Weights of a small mixture-of-experts language model, trained from scratch on English Wikipedia: width 320, 1 pick a token.
Below are experts of layer 7 (counted from 0) of a mixture-of-experts language model. Rows are named router (the router's row for the expert), gate (a neuron's input weights, with its number), up (a neuron's input weights, with its number) and show model dimensions 0-79. Each number is 500 + 40 x the weight over its row's rms, rounded and kept within 0 to 999. Numbers have three digits each.
After each expert's rows: "comes after" lists some tokens at least twice as common just before its tokens as in all text. This comes from a sample of Wikipedia text that the model never trained on. Tokens count by the router's weight.

# expert 3
router:554464448474538534539543544454446525472511473565481522521494497553480441490546477473527588482424485488477469505458487535500476455556461584566504473500451466526522555522531495509547494481507463548538533537554519588490536500449540496532425498
gate0:501481436581460547538535512588548452469452521489452495535512478501521488479581567484487498447465513588505522456514434500498464501508527538501517527544448530534564507518496515464482530494491473410504531436488485482448488520536491510458484484
up0:521563473531547495501487426480475543503566419516513490508546490540464552455573472532508511513470474539456484535542512528512453591489518461514529487497509482485494535577537477526593487501505493537558495449520614511592574466500484504505514410
gate1:516529494444447510550518472607514479498492514505446412481524509534473474470473466505516564506481522534457396454473521553472432512572525488488467541402538475492555400479530500519521562514486528522507511507535525502492541520503497448468465538
up1:493448459454563548449483498456503499463456511500499499454555516518558610471512526504540460541483543525518487528482579481492465507516491507482478472452489513458481476481433465500518591480483488502499417531505521519501525504476522450586541537
gate2:490538521549550573599482612551497534491483561499509540457518517515511613469511516447500482492524503445521485471527469499462538507497543493502539546457474531496502569528446441497488541484482492507512531498570578453486423508488431521487507521
up2:466495478448508540456486470474562504525510512498502490519503498513490421495501486531505567524504488474536464572450489525462505507509473514535542464528495479552513450578480498511520498473551481577522552473485565454470479605527488465476479427
gate3:465469447562501524526503478416503493585489454517475555447517484489452484517574470546425495540472537488543465533502490539545576475483481503524478547448509491540457527458496502567471521531543486473520519580543502497465511494468529459503445597
up3:435448487421502538492522513534524412551498504513385511515443498469447552486489454443562486500488477499514548597473520490543479382515488478542478449473496493512520559467522488512519526528530541541520521489573446438487483463452542491451566557
gate4:555525455454470483513453457492498547515479433493411470545550501471557569453472442520484487513479554437430517466492522480524437467558486495510449495565520504443500578493461493436503528501508467472478503545462485414517562469508465475518455378
up4:492442485451475507516472576434424488407521515478487532498537537450535450517516450532478476456519506584543445508535594560458456563505518553556446530521514495477544481518512513451481458565523470492471532546455510464448442516458498498489431390
gate5:523445550533472513464500523526373455501463547533468538546490428476523525466484561452529520483484443433541493524512568467514425491567436492483504506545542476544555570547494534524516474548518483576524492435466463525473583486475482531417479518
up5:484476473492525428490538428507544608516442450466443467562425492479473477506527419520473486499453506542468602527561491503450496512464592514540516484501560487516526456497522534456458497576486532421497451568459554489459482508470587444520538503
gate6:540487462504504522529464499505454433532501553558520508441424537471460523552434477530497538507463435443479415506475545428499435488500487506418527524549518555488488494546467488522485505444542429554466547505524545439501493481464525554427514473
up6:496422474578512494477552512495454626567507477530442467418531468480483502521513487445453511434472484501487489481481493509451461557501512439519452436464600468485471558512514497504486520514562506514447519497456454543438464468467491541534610498
gate7:463568487505557403509527571448504510519506521494480422456491557489516492491501501484539499534513470484530520474509495470528485492549415497483576501493460472486484488558518537520576534475569475444515483465467522461441524559492539577473515563
up7:518504492583490496469515545513487404544513475430532469554566578463544531536529512563408497480533495515436454483517529475548538473481551482430439531474483511506464507479521443518414487533539462397508461498542506433511607519448506409492438529
gate8:561507473487427570555471532474504528479516439509472508525462446506483513495465486464500529520558477488522482529526495538556506495514495508532525459485475497477484596485518499551483521465502459539540535551471514404539531472612448500452556510
up8:548538558566472476517532480481546490447516546463556536509500499527572515534511558489408516477499516458575446440549507522452460512518496514529500512521499523546485440445490517444570459557518504516431468487515615471494500522502530538473457449
gate9:567561529476500565465457500501491513472476426535531527476514560436489520487522497543535480500475400505569430470495563474500489514533491478477620478447486497533461500513544540465553500492507505535555485512429529501497544430468498529511527504
up9:514459452557573461481554503496478462518507530496473488508494507475500480408482493493502561464492571447541524482465423526496423544495447508526520509499479504478531505503483499417514506451486429495513496418539474496542464503482563479468462462
gate10:484459481496479470539534493534504452447565552527470530486497544505523552529452478548556541519520439373454539477521554464519564491507502523501551460530509525558519537438468589534470509479554556457439459488479468549538448438521581545500463562
up10:492550492503524461483503526571566557461508444463422479523436482518503565546479478502497480506489489488487491493475522516497526550513502494524560504502457482473483403527490517524501555576423517543524479528508615533410463554567512459581538508
gate11:453518477475516553401401517500488492458482527478508519470543514473480501499512503476503521577494525519515492488480509547520447497505460527484551507580512466600507510560495512482552439457501433531489531539549426443562541478466489552453488465
up11:494495499510489509522478529438499511444473531524482452449519536438483369556563440504548482521479481526522496472474509498518461519468513511521515531515513483558515460434536486402580566543521499524504535534500528430451496544495497534471518461
gate12:535528463467486502486487471490483519488483425478539515486512520490508437524523469496459496545486493488486564535452507532535472447488438600506521479485494504453510507431434501411524598531537459586507471444532526452468483511495461493459473488
up12:524484459499494458497547485498511504494580489507555493499496522578481506521527491496448553509485460546503576498507448554521488480491463495502409467493405529489418500462538446537470484560486484525474435482506555505516389506489469454523510542
gate13:556587504481444547525432515513490387468509541489574509519378485457522522537481493485514460528527474492496486496574541463510464456482479483507518501561435491494453489493534471442488445503491503549558445530527544372606619537585466520459454528
up13:504516469509482512474475553536512425444511510467435547517487464415501510492557487530505508497521477492483518510504525462477465519498549474499498520555440482521490457460516464499456530565496519560511457484492573486563505530561507480448494536
gate14:484501490415454507472517499559530535498466543507548492530515517482486437498519492467526518463519484461475505541578517507461498434495449497457494505547508478495502539542482523566556549544492528507482543530497467458548546479577475500485443421
up14:514407562569503540485504518528478523462515483523495438505468480478541452541537546487494487487476401532456415477448495529554512543406485438510496482539500455538507476509538533486495450463612512524563495493475564554539513544447484508525475507
gate15:521486479523496536532533453459553563572450442515466528460517448492425484472512508531508478554493519465414465504526476455510499547507452494459493562449459522493588491502426529497462500412593515482483605480527491444479543496558454519492460472
up15:536496516516533423468482544527515474421493514439483519489557563543542526529509535417572539431539589498509534496569492428499506523499464522534490506526460496469491501468512500495472499579486551491503515528474450506513504416488472499446525533
comes after: " |", "-", "|", " Total", " first", " was"

# expert 5
router:434612541491470538560484533528526488469490466451526471573471420470488524501494533551518464464581513506477456496467583449562459516514500442530498511538484500520542495497561515500475503490469418467524451567550587565530531432500583483486526572
gate3:520587515464489540513451496472493516493490491470486472559540465545491434527495460516498464518478479451452531518516529561511520470539532465535513494465507496532496459468522490523554456561542536403502537520571535378473526438518504521514516466
up3:466487466527463495554494495499429538497535486551512557475506508439436470529526531521545473585608480482500593566467486517507439482517493480479448548512455484471458524326528463458456522479450496511533478450481487475562553431440517490547552553
gate4:496531511476577528526457451482461501540536516500529524400521488525507509517528465455507449617520518432487462540566562536503481519433501570478468570520521524397527540503518457488530477499424515515514528502512501452490506478433526515637487481
up4:534527472467453469513531523473492498537435436534490500507500498474539525452508545545491506437505510487566518502521494477506469447543494531502461497422440484493572501605474494508412451465487490461438503556502466483501585514525470488454542478
gate5:548409497503523424560492517548511483517540509559512527478457481543477508551517453559524449493534520562395462512518509502548552472529477500459401542587449556451416535524505535510490579509561545507555502488527509531558512475457499501576474522
up5:486554507508535454561540492432534451567516455497471502503506525522358456572516547569574504514500537504433505508502516513479466476494465516490523556525529513408492451506381462543508519531514495534565515535429531592426441449434532433539533501
gate6:569515520501520514548473487558453504506473442495569493527486540518492531483451415437431464496507516479590515473488483511459456486601444505460518473547505504519559508511485468537464491498508501516488533510512531498549548462465536504556548484
up6:505519454542498532551493481490533501499448438575481474465587425538504505537534453517464482562563494490469514521537489515518506468534480469467486513438422476503543481529523448514521559486485543511499525552539516553445541453490478546527474467
gate7:501499469535508558457499500576470557498513532608563439520494511521589512441492472550482508515359536523471451502420526525528470471570531515523449492448422513531497486565500412574532533548447472482533460498500505466509488531597490509482501524
up7:548565521424513505485459557544469509532472519557527454524446501502549495399443463561514558616376501485515498545520544517464469440523486447519431537549516467575471543526507445528482496519545521532496486505575528431506506544493538536475461488
gate8:483512420540592524505586523451489614441444457412550461468459541586482467483517470550482512449556447498465533533438498576455520500498511514564501472478454488390537540560468512484468497481490505488542566486475499521483552553512456481594509456
up8:508471508517489476515487428523464465508520499448511501448502540473557501478552561430472520523491479480499470431507458454486481549503497569496482465499440450489570437541507494477559453551581481495413473519520515524482560537460490493503467519
gate9:518480472471518500555465393484520484499524519458561524530442530578530513507456512445505550507442525378440441463509459527467494404513506543525497468479481476517505541446510514419516425578522474515396517492510470500523532458509450553548450435
up9:486575547486501514415471478488534523480384552481548449513509443501447508578492445520457428465535492518512476522498563466569414492474464499540559517489499550368493451512462549430551484465589478512583484466500499534550521532504496506557503532
gate10:572531445495529494537518480457567452521500558486450534472471469519504514506508483520510402511512518455528496558492512492497437464510437392500478545452528485534478448474414470526508552448476521524447498545482494494446527495529486539527484504
up10:502445422494507597557507510461484463482486511550496461508515453472428559462543526518562462464440528464566505495392544476450550464587491482466405531493539501536471554495505426483484512408510505552449456482551503546489544491498494528508506538
gate11:536462430423466486472518560504559441522495544526417554495468490479491513529489522533459544453499498447493539467473447436498506376548411480401477502502521518466527522499454452485498506487508490586460561527529487497478521502512466533505582481
up11:521547451491567514452534563512540494520509516497551413514482538507481482404556535534451481485475540568461520520488482438399495532492546473462497552456493560405523483505486531483483556434629443485429522529536521559420454505527501507472578495
gate12:522520443527473566506542466526517473497503487511456495509416449509484472483432465488522459507497507545532499510422500562504512505512510440443623512508493490484480526433509455500522468526476492496514493493534489482489422440490461502487525542
up12:458516499514485510513458471459451462470488525475512436389528567519492518482561534530453458510471512518476478512489523532435461561426515499493534500438549527504509518507482535529543518486539482516440482503424526509490394481545489483484486542
gate13:491511500437582523436474431533547542529509528503578526457553483561551541509434467451522512553471542520520498464501506505460519540488538518573521468475443506480545596501480488521540512579494528528509549475512463475461469467481508486526540469
up13:522502533545464544548531521468542472487499441497484542544415448489539476471526485500482541495468569433561519505504588552557501499493507480539528599466469481476471543473510472458503470475504464501540539530531477428512498512467487468479542500
gate14:585501514556540503528365570458497467532442538520473495494508490541441415545556529503518495524501476480462540508473507489477494503456509555464501584517526499451469440539403520445525504421511513436413477437453466516502549486467470511569514538
up14:500560477520512534468523560511524492385467458502534534574511369535478498473463506553478532433542502396451634515451539494461532529465589506506457507549532462519477540484482476458439523437510494421480484489515546554503471482481562427532606491
gate15:530467475469516498557596546495469461503515573492577534449459445518498567541533509486517520617489516474466509528485534517503460493489498507457437556552514505559505503507460470495445462469569466483482481489529473434525503521490555569548497547
up15:553581455437501596526448515486430464541463495508535479525481508456501518488480520502537532547505473460551515455422607454524480505518483499443457506609556517474498567535554501460424530518484477482570519545469516511508471465539525468530513457
gate16:510452486432472479520513499481586539474570539492443501494427482536448550530448522502585519497502434528516433472516582520473563595499532460499455523413550500516466563485505488458529446531505512573475537486482514543535471607503492539507441503
up16:514480490527503535563449493529437479498519516478518439516490535547517418579521551542484474474502487451438518496422484574435428530546507489485557462592451495538481515520470454544536577522459510489516515538487496509451428444403508502555515542
gate17:492485534524470489508405524508514529498499510539500518473531424535479526462468506468420508569528478544477494553505526497532428419506531527522466535402546439433482516437471417444422478551530454522549483503528512577560490449518556491568532442
up17:515609597442541483477473585499453483498516487453573528481551475550482490573457443506454508562556580425478541553558526469537519506422518462493470490598506529473508566479523486493456456491529543424514531491480505532542517490501474515516483507
gate18:483516472410550566465458495535506432558473550542489465484508530529462431497495468535526468545511486472495512527461479505458472468427535524511437504440506499547515528503519533506530528446505573470443578443498448542493526478455470539479469532
up18:486481503492498502553552521468470548464520505474528529516569522465530547509514501458518551421501455547582499472571528496501561464507450521528475513585422571547433499536555460465488474560515455567531433494513598551530519454517530502527481465
comes after: " the", " a", " The", "'s", "The", " an"

# expert 10
router:486446483500487533494479516534491531476555441544579518532433469489463469482449581453517473460477497463429536499528455565451556509443534500453453468501489519433405593475479461459460505508550499476498544554518507510464493466532480500485561539
gate3:493467577619522511479513509499516503514513564510517527466508534564481514438503557490478461491496589456478459551479523518448515397483456557435477494508527481574450504464480511525504532457395494420456491514496486485519561488545542451535523597
up3:512589572491439529518484565426523501541512501490551506548460491521475471504490492522462475476516468414511470502389555546512402502544476512524536526515486527536493520480471528449496559462345535445534525504608489463510493504509508520446490411
gate4:462492516485443464525519514530468476487481527438481527468508528495584514590558448472444509555479561433523531530558464494567530526546517533517485529555441503545519536518527488549552387524473542546491534525479511538563497472565399526475502471
up4:531422519498518503454443414460506518545523482548470472531552482556471538496447529574560445479480475558479545440500533507458473536538513481456494531517579483467455585481440494448440477540530456530492523484463490557436482506453500497522486576
gate5:536532485447509563519445498513512510515525506530543511500502514446532560519466489550395489545484493443554502406525550519480519433494485472531519487500490516522490446515513544529517456533537535502497502407572463411535514502521477547624499565
up5:476540484510478449474545471493527451454424461487484539472481503517396527519526460462505460462531462545528530541566511476528482534502456577467480521531383569465540482498491519486540472482466471548461539514496517499488524512457482490489521509
gate6:486528552493532546538473467507534521498456511515512546490464436495527574533501516547436509545533542517468472466455523557528506460478493549511539453461569505512495481467531482500587529488525477356504533501533471529478518454526547520547526404
up6:503515461490473485507501500495551515572529458540523463492445479484535575508460482569457476513442545534485442509518495586436484426541454468487466464437521501446513492477487438445475509583557452436441500458561501450445480503475547460528494539
gate7:485537495474510501556442543578536536553463504496474534507501487439476501534514516537479455492512517527476474468454489480469492437496463485501517581394542477518495466503558449456491546549581522425429490488500494508517625537530493516456543472
up7:585466464482511573483568502461505514486453415486522520504482492496530478513552508498476475495534535547566516559487526496459508459534499481459487506473457504492526493558443502511574468420506468515523523441496536402451469497458439506490512525
gate8:445479532551477527523537502460523548577444529466563484491503476539522519494416519553444487531530440499527469544447562461492496416525501538547521536467490439496515506494458549538624532510451446527543522536505494478509477533501472523549482530
up8:436499488482531541479446468455522463513528457506490452523498531458343486404554452482502484431499476505468438503459520526527523515456490509496406543470533490458535515424472456467503503520491491535497476525509502529414534481490521491456472485
gate9:564496544473503439494501508503557506498476502397501501570524454561466443514411431478544562532488462503542488536506481444430499455511506476546529472528482436476501508454419503471437511515463565480525550499498531492528509401552550548438511488
up9:473522507529557529547481466520520594498554504552475461433512560536532485489471514546491495558459453500545507433496493501507452516563492468519509500529547523577533554496538490533552572461470496499517513523463507477456507609539470508524491431
gate10:577555494460565494553461494451452526456477494466490534457466501528480498527505482578465542514500486426401508462514462484537491525457487472485457553446507504472472568552366576419496502540601484591400543507504511523497480496457464514482535547
up10:477519473487468460530439497506511518507459462480520498506521504526597571482495484498461533525474518539440479502511512481442487464502473517498495598526532476555529486484454519505483553486483447507472525547522551500464507592530466486539523366
gate11:484486525405485491515475468546551489438488462520499508551418465561486431553491521511482413510536498465517503534546474491480522415484477536511458504504534548473514506455538465473480490484422519515475495497622498457561453462505449513472480499
up11:507469504511600491480555509533517499476517496472501514534485464492505454542475483497563584509514535542458503504558443427513455561522529528514501505470439448491456436448528551537445536519475538452517548473457587488453525467514510464442488493
gate12:526517499551518481519488447475544541470453484454476504433536492571500477509542483547493557582478523478495473533416558477472511487455470580436506509530571465546500570516506526561535462516473475473525546523473506506479506521475508471482464426
up12:482483525526506469516463523496447504514455505454547465470494537414446506538490486535466404486500435529538467461451498533450487520497446566507504567477477494517494519502440509551464435502487560530501486516417474522520484539497475514536406422
gate13:500438524469541556534511461497466479423525558515510519467490518496465477506483476437495531442503407556569527498507475529499546460522477475525587405510400568498521480539516534499464505481418489486495511524524529460456504492550475534462504560
up13:471513521502505506510555518488475530513477434482486469524485469531567541468440476587516569534578557481525514498521495455502513493538498414458503509451502443518467481470458497510502391497501467617519492496469592447470479547521478533546511473
gate14:454544480500489534544513500511505453567460474512530493507485585542485480486487480503516499514601474451543464378569472478508475478535456473487465516523495491463514483507445603484451532472499554540524507483487479480546549509444546566556517528
up14:438487510539498587524578547518566449596498474535530567437461448542487474487531581485512449500506498509543522475509523522443522520510540458468479489517541532473527461523511529519470489558486538534564500513488466516486479465446504524469517551
gate15:594517486476582512490482504534497539459486572515501499517546476546404495493478496456598561471547520465520519468586463512465531538532523507529573511449497498491533554485489527497530560553473473527456551496543545489483446516524538621532522555
up15:541539460484502495501450507565517505524504490528529549434505434505428485519422450419499460518528483473495490523548544513474525466511536533526563531465430509453549523481515482518559579526472444501480517460469504430551544522528528547502530520
gate16:516459475485456466529486513431554446561512562497558510506517497474490551503443517515485424587512490527547503448527534446515523481472455449569467548578564534528493480615470555526473446500476459486483437510525472560533494589491544488493462485
up16:481497576566629593519437434514491530503404467508483431460479463576495440512553544477494462443422479492507453494474449597481510537477534557556556479422512537503471464492530501495483517501439483489600551474448622517421483518517453507548472412
gate17:476516532481469495551527497516478456454466526508506458506496520591538568448524435514467519481538559498445494485470490538493444491462471432509493522405494533434451484464392451509546558520526501567443474484586495459552520524502403509612492418
up17:539521533537461525529477553490512510420518439510533473539438497506528494488510504570507582479571508542508456533549542528505488494522538489468501505511518529430507464469420449477520528537473425497545452538471482462526471514503410502553455544
gate18:455515549524458484522484516487486507514465513517464507489468427534574470567418467449442498454482461496563500469501489536501457472549486413489543427572456518475440461516497512528534428478518527499427542535503571399559490506531488550554482459
up18:527510564430507525458427476526526493497520476487433496533436502628509499575416502468551514503504480486547499498531543444492555513491551452486527505501533505373453556510495445448500533536468491504524552556513555511483496483417481503496484465
comes after: ".", ",", "\n", " and", " In", "In"

# expert 1
router:469503484508502513455550519425522506521523500548507444512549476516466459473487498532556462519541483546539470531492461528460488455484480492478525616517461391525452472444517527481563536552472475555516550518460489586516480496470491514454489512
gate0:604421484437460516515497516520421459460531560508426531432547442609417556566504506550480495471490505429463495463524520490510492469517497485550439460532584473542550529471408544525556494484544467573488534512455530504442557470406468559477501480
up0:531481577462478494563496508479454479495420440515517471449531472469530442456501470431479510513591499519505533537524460507511454560470540499472539509529473546474482502451571546496538457468502465496508514562444344491556536516478492478489471429
gate1:433494549519546505534429484509519533518473520529507486438540475525522501483488500412455451564445409411431566489468451496504453465448532512533595460480488473513451521496514532524518558517538516497528523508548418493573542587572501593564473477
up1:481417596462457526525496526486507494495513562466503529463532528526464508505483486509412489491502473486476563494418467547493603482477576506449459518502553529516459506492481495505475489553516507445537561462489440504556471491511487559525534487
gate2:480451472579491492550520489498574561443442503516442449459487464571488541437510488474457562479506591542459437485500523504517444498527480532559515474523483487451565525540432518528549472463507402432471542535436534520444467566500497536515413478
up2:491513512518455557497518556532454473464503567450568537519482453547502502505493452507550548564490521517514417449508561512449497441569534507449503493508512544558472476512535494482486490561526471460536503517473534481514458474491491560475491531
gate3:482450468468534453561525535483404476496540527510528528485471407510455513507505550477504478549487456561481482443494451491510525549497533559502485530488442604491522599504437513404579496480613485538457546516560491461479478556455472460467534493
up3:440456507499480519538505473495496521542473441533468475496483506604555503477554531504442507483471391494533487481505454572541492554485524526479448512519537584504457534510495528482536533457473453511511551535499484531537468480495489497514501434
gate4:495480443561473521492522489505509538491530528522451505526495544495487522557519494424521543520421525486491558547421460502494579404458576507565510461442494475592458438476505482529544426500540495530546527510505540584447471504554519489527475486
up4:449418488515537518531549439522532478544506497486474540500545507582464497514526500476510492491492501503445556541537471473539545483508561494544498490407522511577481480472495467504479522505500450560553562416525451530474509507489478515466562462
gate5:520488561467520597437437398484502483531478485543499539529506502470550441478480518498550475518501477536511568548529500490550510515449491501514536491498490507484532466441589503451550524495385502510473522477548498524522487533484496505500493468
up5:520491501506557500463490466472559493554524529521510532490567436531472436514487519515562527508494562569496439457468500510556535506420523528473513538453537574504546552475516541509481521462483468492514565508564450542557565517478484502539506496
gate6:468495523566442494551480421572487474481459499481477527436529472520468507491526542578495473409507560483471462501474509551530474464480495518488489537541454455526572472435466439456466433503442496481513527502512468594542535487476470519567486503
up6:467438525500460540507593484475623514428446499506430423572522615495499493500500518417494491476554423525504484492537472475494528466510513479510463444443509469472591483508540512549464546533441526516559470542468460439508474541530449515492482478
gate7:479433475505512439581481465485482540474452516470455575499456454467429486501462528505469549527499475493526502516462452469472496460491445443439482532440497437577495453482488541444522521534505459505377538495520555458533530523471472552483541509
up7:514519462495604561500538584501502564557539554484538475477515491486465560526511560529492487491495473517536407492463498552493518589432505516398459548493570553566481523473521552494528585510469512460587528445548584489511484489501429491474474455
gate8:575521437498548529600503484381460536477409526454558459476487522521516476522472514473502495573483498503572499439454524535524549478512491463536508506420550591537506504463534518518499490500517463488522450513530478465493512567507512539518430491
up8:417539437494512512511467481511511540524545489535573495435475542447493490539526514554530493490442487514495509545465556412529541489496538487519482482453501506528530613476494463443406562486461479518491614474567524532491485429475462452491538492
gate9:514471515546474472546524545530532458482520554525497454546540489461521463465505399527485522468475542555465514479526544523530513520623397546442450548487504476464516458449504580457499524458515485462468423470521514535521412564571542543537494504
up9:533508510564504492471454548549567521513489448528581533510479478483458449497509531506490480530456464540510497542436519453480531571493547571449484504465477583451474523524541509472462536539482490546488501524525521586544489534506432517550459520
gate10:505537535538513467501545514538496598533476506513497508482493476485510596503521478499588528434513562506499451507486517533513424500541477459491469538522448482457539523619540544529468498539551484515411511505511514393509545407499475512488464555
up10:513472453450465540546546555472499526495481541548462475509560499481432560455492489463529593471465510496541458494513526454535443491514522518577513528468479448504564448510488505489512505468561437581507609528517487479485497475575472527555527520
gate11:489487508458460540541496523468601515537556488515489493520547490589560546503492578438490458492478416495482474490483452492516490424474490503477468453428470468508423531526457463520535461514514422569505514419543491452566536557542451503523385469
up11:557510490528488453480495436503459499522471459481506493483541549456500504504507474436444497554549497469547545491483482488509550523480538494539468522511548460485569540504442552479435471450507577414463480514473497539487484477512477535539568434
gate12:420508523418497543485513518524535444472508532434497553479513544552456586484489451436473505467519406455389444492505481477549386488514504504492523487529513499447508493452520479488489457526459560498477528434520521503489579500453530600487480545
up12:460434502465448452509514543529495470492525522518479491452572554502481509483476452469470525524489460507517497493490437467600525472425495496469478543515582486491519512452520481512468524534509468514533505564476447554485481453515462471500501537
gate13:494561484421486519525469522534614525502451507503543494455566545496542498562499423625516514466560426445526426494560516531479497517524482425468541485437518503560523461500527507575525516506458516524500523544491573525458569497538446568494535449
up13:466469539494516424473508474465451463513520478485493538461492514522477467533506479476469446512502587479496564492503476528524455481481538538488526486530496517520483528493539523468501497513491501401457502464461393440512500472522504509501516578
gate14:489426529456516546549518523536429480558453540535498469422501510497523459472546475567540519477506454502506493545473509489493406442533462584536554457470483510455491498561502473536568507478565529532497531438485508519469636537485532568535519397
up14:492534548452462527553511536485471470558469479578544472469570570562548503438477465489532509533447535461463488466518513547485450443490483520568483458528529482537506422564425470559476556498488527570509523518533428498449566483465545524516453417
gate15:529544535553542556477470478475526497505448416519510429444536532456522491535514489455538480487591461463533500402514452467523546538517534482525537525512477456527457481434481552502488594465494511546461509557537510527533462453573514569522509490
up15:541518507472498597521501498474508498405410472430550495411481509469480451546538434498485511480508503465457518432499493496492575532451549517495493601465448487494498495495492466491461509482515453531485529517480509492529527519510507513447496552
comes after: " |", " of", "|", " Party", " for", " member"

# expert 6
router:468451503545485479452436426517482449465428530528456509461504553471562532511479500430488514516484539496531547414516456424571433499479515491431493454526513479495500443479486473470441467449501563518499405528482455535461527447492524471494504518
gate3:474496516494462530622492461459490454587525637537551489468442506497515549530484516528516542550483569406471477445486463538484516499541458488462491503441522480507549560502448491507520538541535517504428495437602537543495469500461407554547469468
up3:462483585462434450488509494523433471519574566509531512532449567490487505518532533544478518455494491548564464495555558586471498462503519510520400534496519448588479497509505543513476500540458539491432487521527528512513471451473517468515466539
gate4:588526502500546521554487540502464485517481563435569530502482497513524472507430535434521526535495515431463538499486476460598526468442458417477496454516519494489539549507474469480484501521496507531550500491483519590538487577574456469491490574
up4:531528498545487538518486528520478452537472610448521488540496551516506459506477571460506485559498564449537528483463522466521513463474465451396470429558525495535525503513470497476422479529516495450499534510502492473511517553491468488490481488
gate5:497491484460468455489469491536496437433491513414547507539538467523496443573542477546570522497536509491480490503428573510510501448499561513421519455526456557448484495513500497551467501554506436468462491579546488529486604448474560490496441535
up5:521526465458554460423495516524508465456497514526522448452510485482473568528511538427525529487519583478437529472451494531443499527539533514414557437499504574484475495474502520506478557529438488532501530541474435597450549440551489521449469538
gate6:513499483514609545521530597539438502508472514521508571444511508478528508555461561512425465506516512466481521519441504449501547548458506373491603471540455517555530500474477484540478498497519495514530541479541505571509509532476526558508535566
up6:510527460414471493504455550451539465492436509469453449503389434474504499558451375521526515487499542468422503451486511510520493498442502423508482447504496457432550488477495449453471454460499545511520521495457525514512492441465562494479478563
gate7:522501560525465518578482496483541502500435527493527475543436525604534420520497457458500539490528440472583497485507534520501463467409496513601513484503502505524403507549554587480485483506517481459462509473455496481508497455496521557511508478
up7:557513523516476553577483545486495520411404540470507500499446490522539453481485594483556523438499475493605509539481501449446492479436509491493620505514463533544430449498593463465496524512549471539448468444485530529529434497534541525544503577
gate8:534472517561453498564536512494565512498557525472464486494496547575436458499402507472557566538557454444524433531563511411560496413504504521490488483464475536443474503517479510539546496484458486543497491434479471542498455534450520483526565478
up8:537526489509528493513471468557486467523439412502488462523463480480493534488535466559470426567480449534395489592501525478538454425499499511499499506476534499500491535546557468509464563493465510511471481502520488486558527540470480487523527543
gate9:507551541462501520520531482433529503491494510494522528551463437495527575514393571519580505473534515413521490503500500484539467407505446470432569443424498483534491492448521541483520466482477529547422488421613502512564542446463544528505473484
up9:455434492464462508479603456514482514493577442550545528525447483454554548509458530490626453374530588507566564589549519579483445438499459479507481462485504470505536480518467561492466537552465569512448532475553495483465538464505515458444488543
gate10:518542500417535548542443512450461487515512511523497562446435455529510553500503471474584554558467552514507538518535515493464481482586521471511409539549484461550581507535483563530451444521463500459489552528454487510495538507520509497509466511
up10:468394505487475479400519489511548610514519468497503508561455511507518508425468502498564479469438459511509506506533495497502585456534477544549485470477488484555451465464560483513517529496505494513501479457542513413524468475508483461501525409
gate11:482443507580474566531594466478467444517470425548504491530475419522475405471512559492498449544466459544496435548517552508502526490465495517557508529486475477612539468482527568551484503523500462466501533529585524504461496458492471480418465522
up11:504436439492472496503508512501458488534579542485631562519447483537480477603490456538466454516541461514451469516521433433498467451471518504507375505501526501549548505526555538499509493570512512564450486496516439468508594572499454487486474503
gate12:571565520442466552474493466529557434472515472520494483515476504522529526547460400458586476438534509455507495499466508526506478444489515457487494483511484505549491468517577466502579464494613538575506494489630533458508454546497418549530550517
up12:432493514512504492509501554521455567523443523500501528491539414475465538365462505530398527547469458496501476478546542523514481472500515545589557524443473549510467589457523530492403521517475435486576510490512491409489472468484540508504484459
gate13:469604457536559522484494502517490554506547457532469507493526450514530570445503439514567548466577504490447516463570452568486556505548456580457494480462397486389480529551508517487562547458505536507438481461462502492472490508502496528545536503
up13:492529486559552560547516439514454512502525446530532490532527409536569470459448507420478554564539453412514523464531453505496555523557474498480539498460457491489492520526423485561524488480487504527440495485548533514458442507505473504539494470
gate14:468486507575455418514544494422559452572485508530537536406433484547533484498472521576449454533541516497532472408540479456536534517550440522510517528598459509590504488487505489470526497519585518538449473450516507433462573553453523532460556462
up14:466467577531511526443552523480451513497519532492491487487460444524472484468477512463492442502529450614483456534549486525497508458530474570524502559499429542528477455453524495463524508481489522503511400506475559446504531566468555507531473493
gate15:497509514525453528572521541486488462462551562558527563582453516504548514560500531485474568493529491426501497481537556506487454525521519449527547420528532461553527548490504516573479505565402506491598501488511472494526541454502484528473482557
up15:589486569541547493476464524523454515448455515434491516538522590450477479562579532492401573451495509491487511518498543460547510490513498492493481449464527503532403414440484457539494430480543544507412544608464526557523521529509413511507516520
gate16:512457536542482527608521489401478540547528509531503486504442536507539519536408504530521503552466520439434456456531510476528503510535448493495558513508482491501484506497472558519507533561538534515413526421471519490464561509459467512517532563
up16:532515448454485454449508487465500454521429533489517526403520460542483499538521518490557489516515503480539513512497440550544529393540491567552458512463443533514533511492497480455496513499512513502511484483535459457520466517486547528419527568
gate17:492549445521546496525461427496548466548474477556542489542510461535500544469523506466403443506429433510529478479502400499397411572519490447449468552504500494449481554515448444465477492565477464466417515533513496451537518558533471488476479421
up17:525463542559533492508558529542455492454429485481464481472494512477473424469576480513496545560535520538446456527460540369543404496512515574531498507508543483497535484576512495515459481426449539431465516476451554561526547439446488480538541459
gate18:546517526499552612522473499483471494484516461500528542487521472472498546495575501536459428528424480464513487500467485548414452440475523505584493546490557521447456523569495443476530448439435561469415523458549513512529504483456503490540451487
up18:462499466548435514558505475460542519514497544525521564448598533634584537469547574512464544500467527484535510466516330532511492480534470437469477519478492506532509554540466509527492536499510465457509541506540472509452530561494460491461523364
comes after: ",", ".", " where", " that", " New", " John"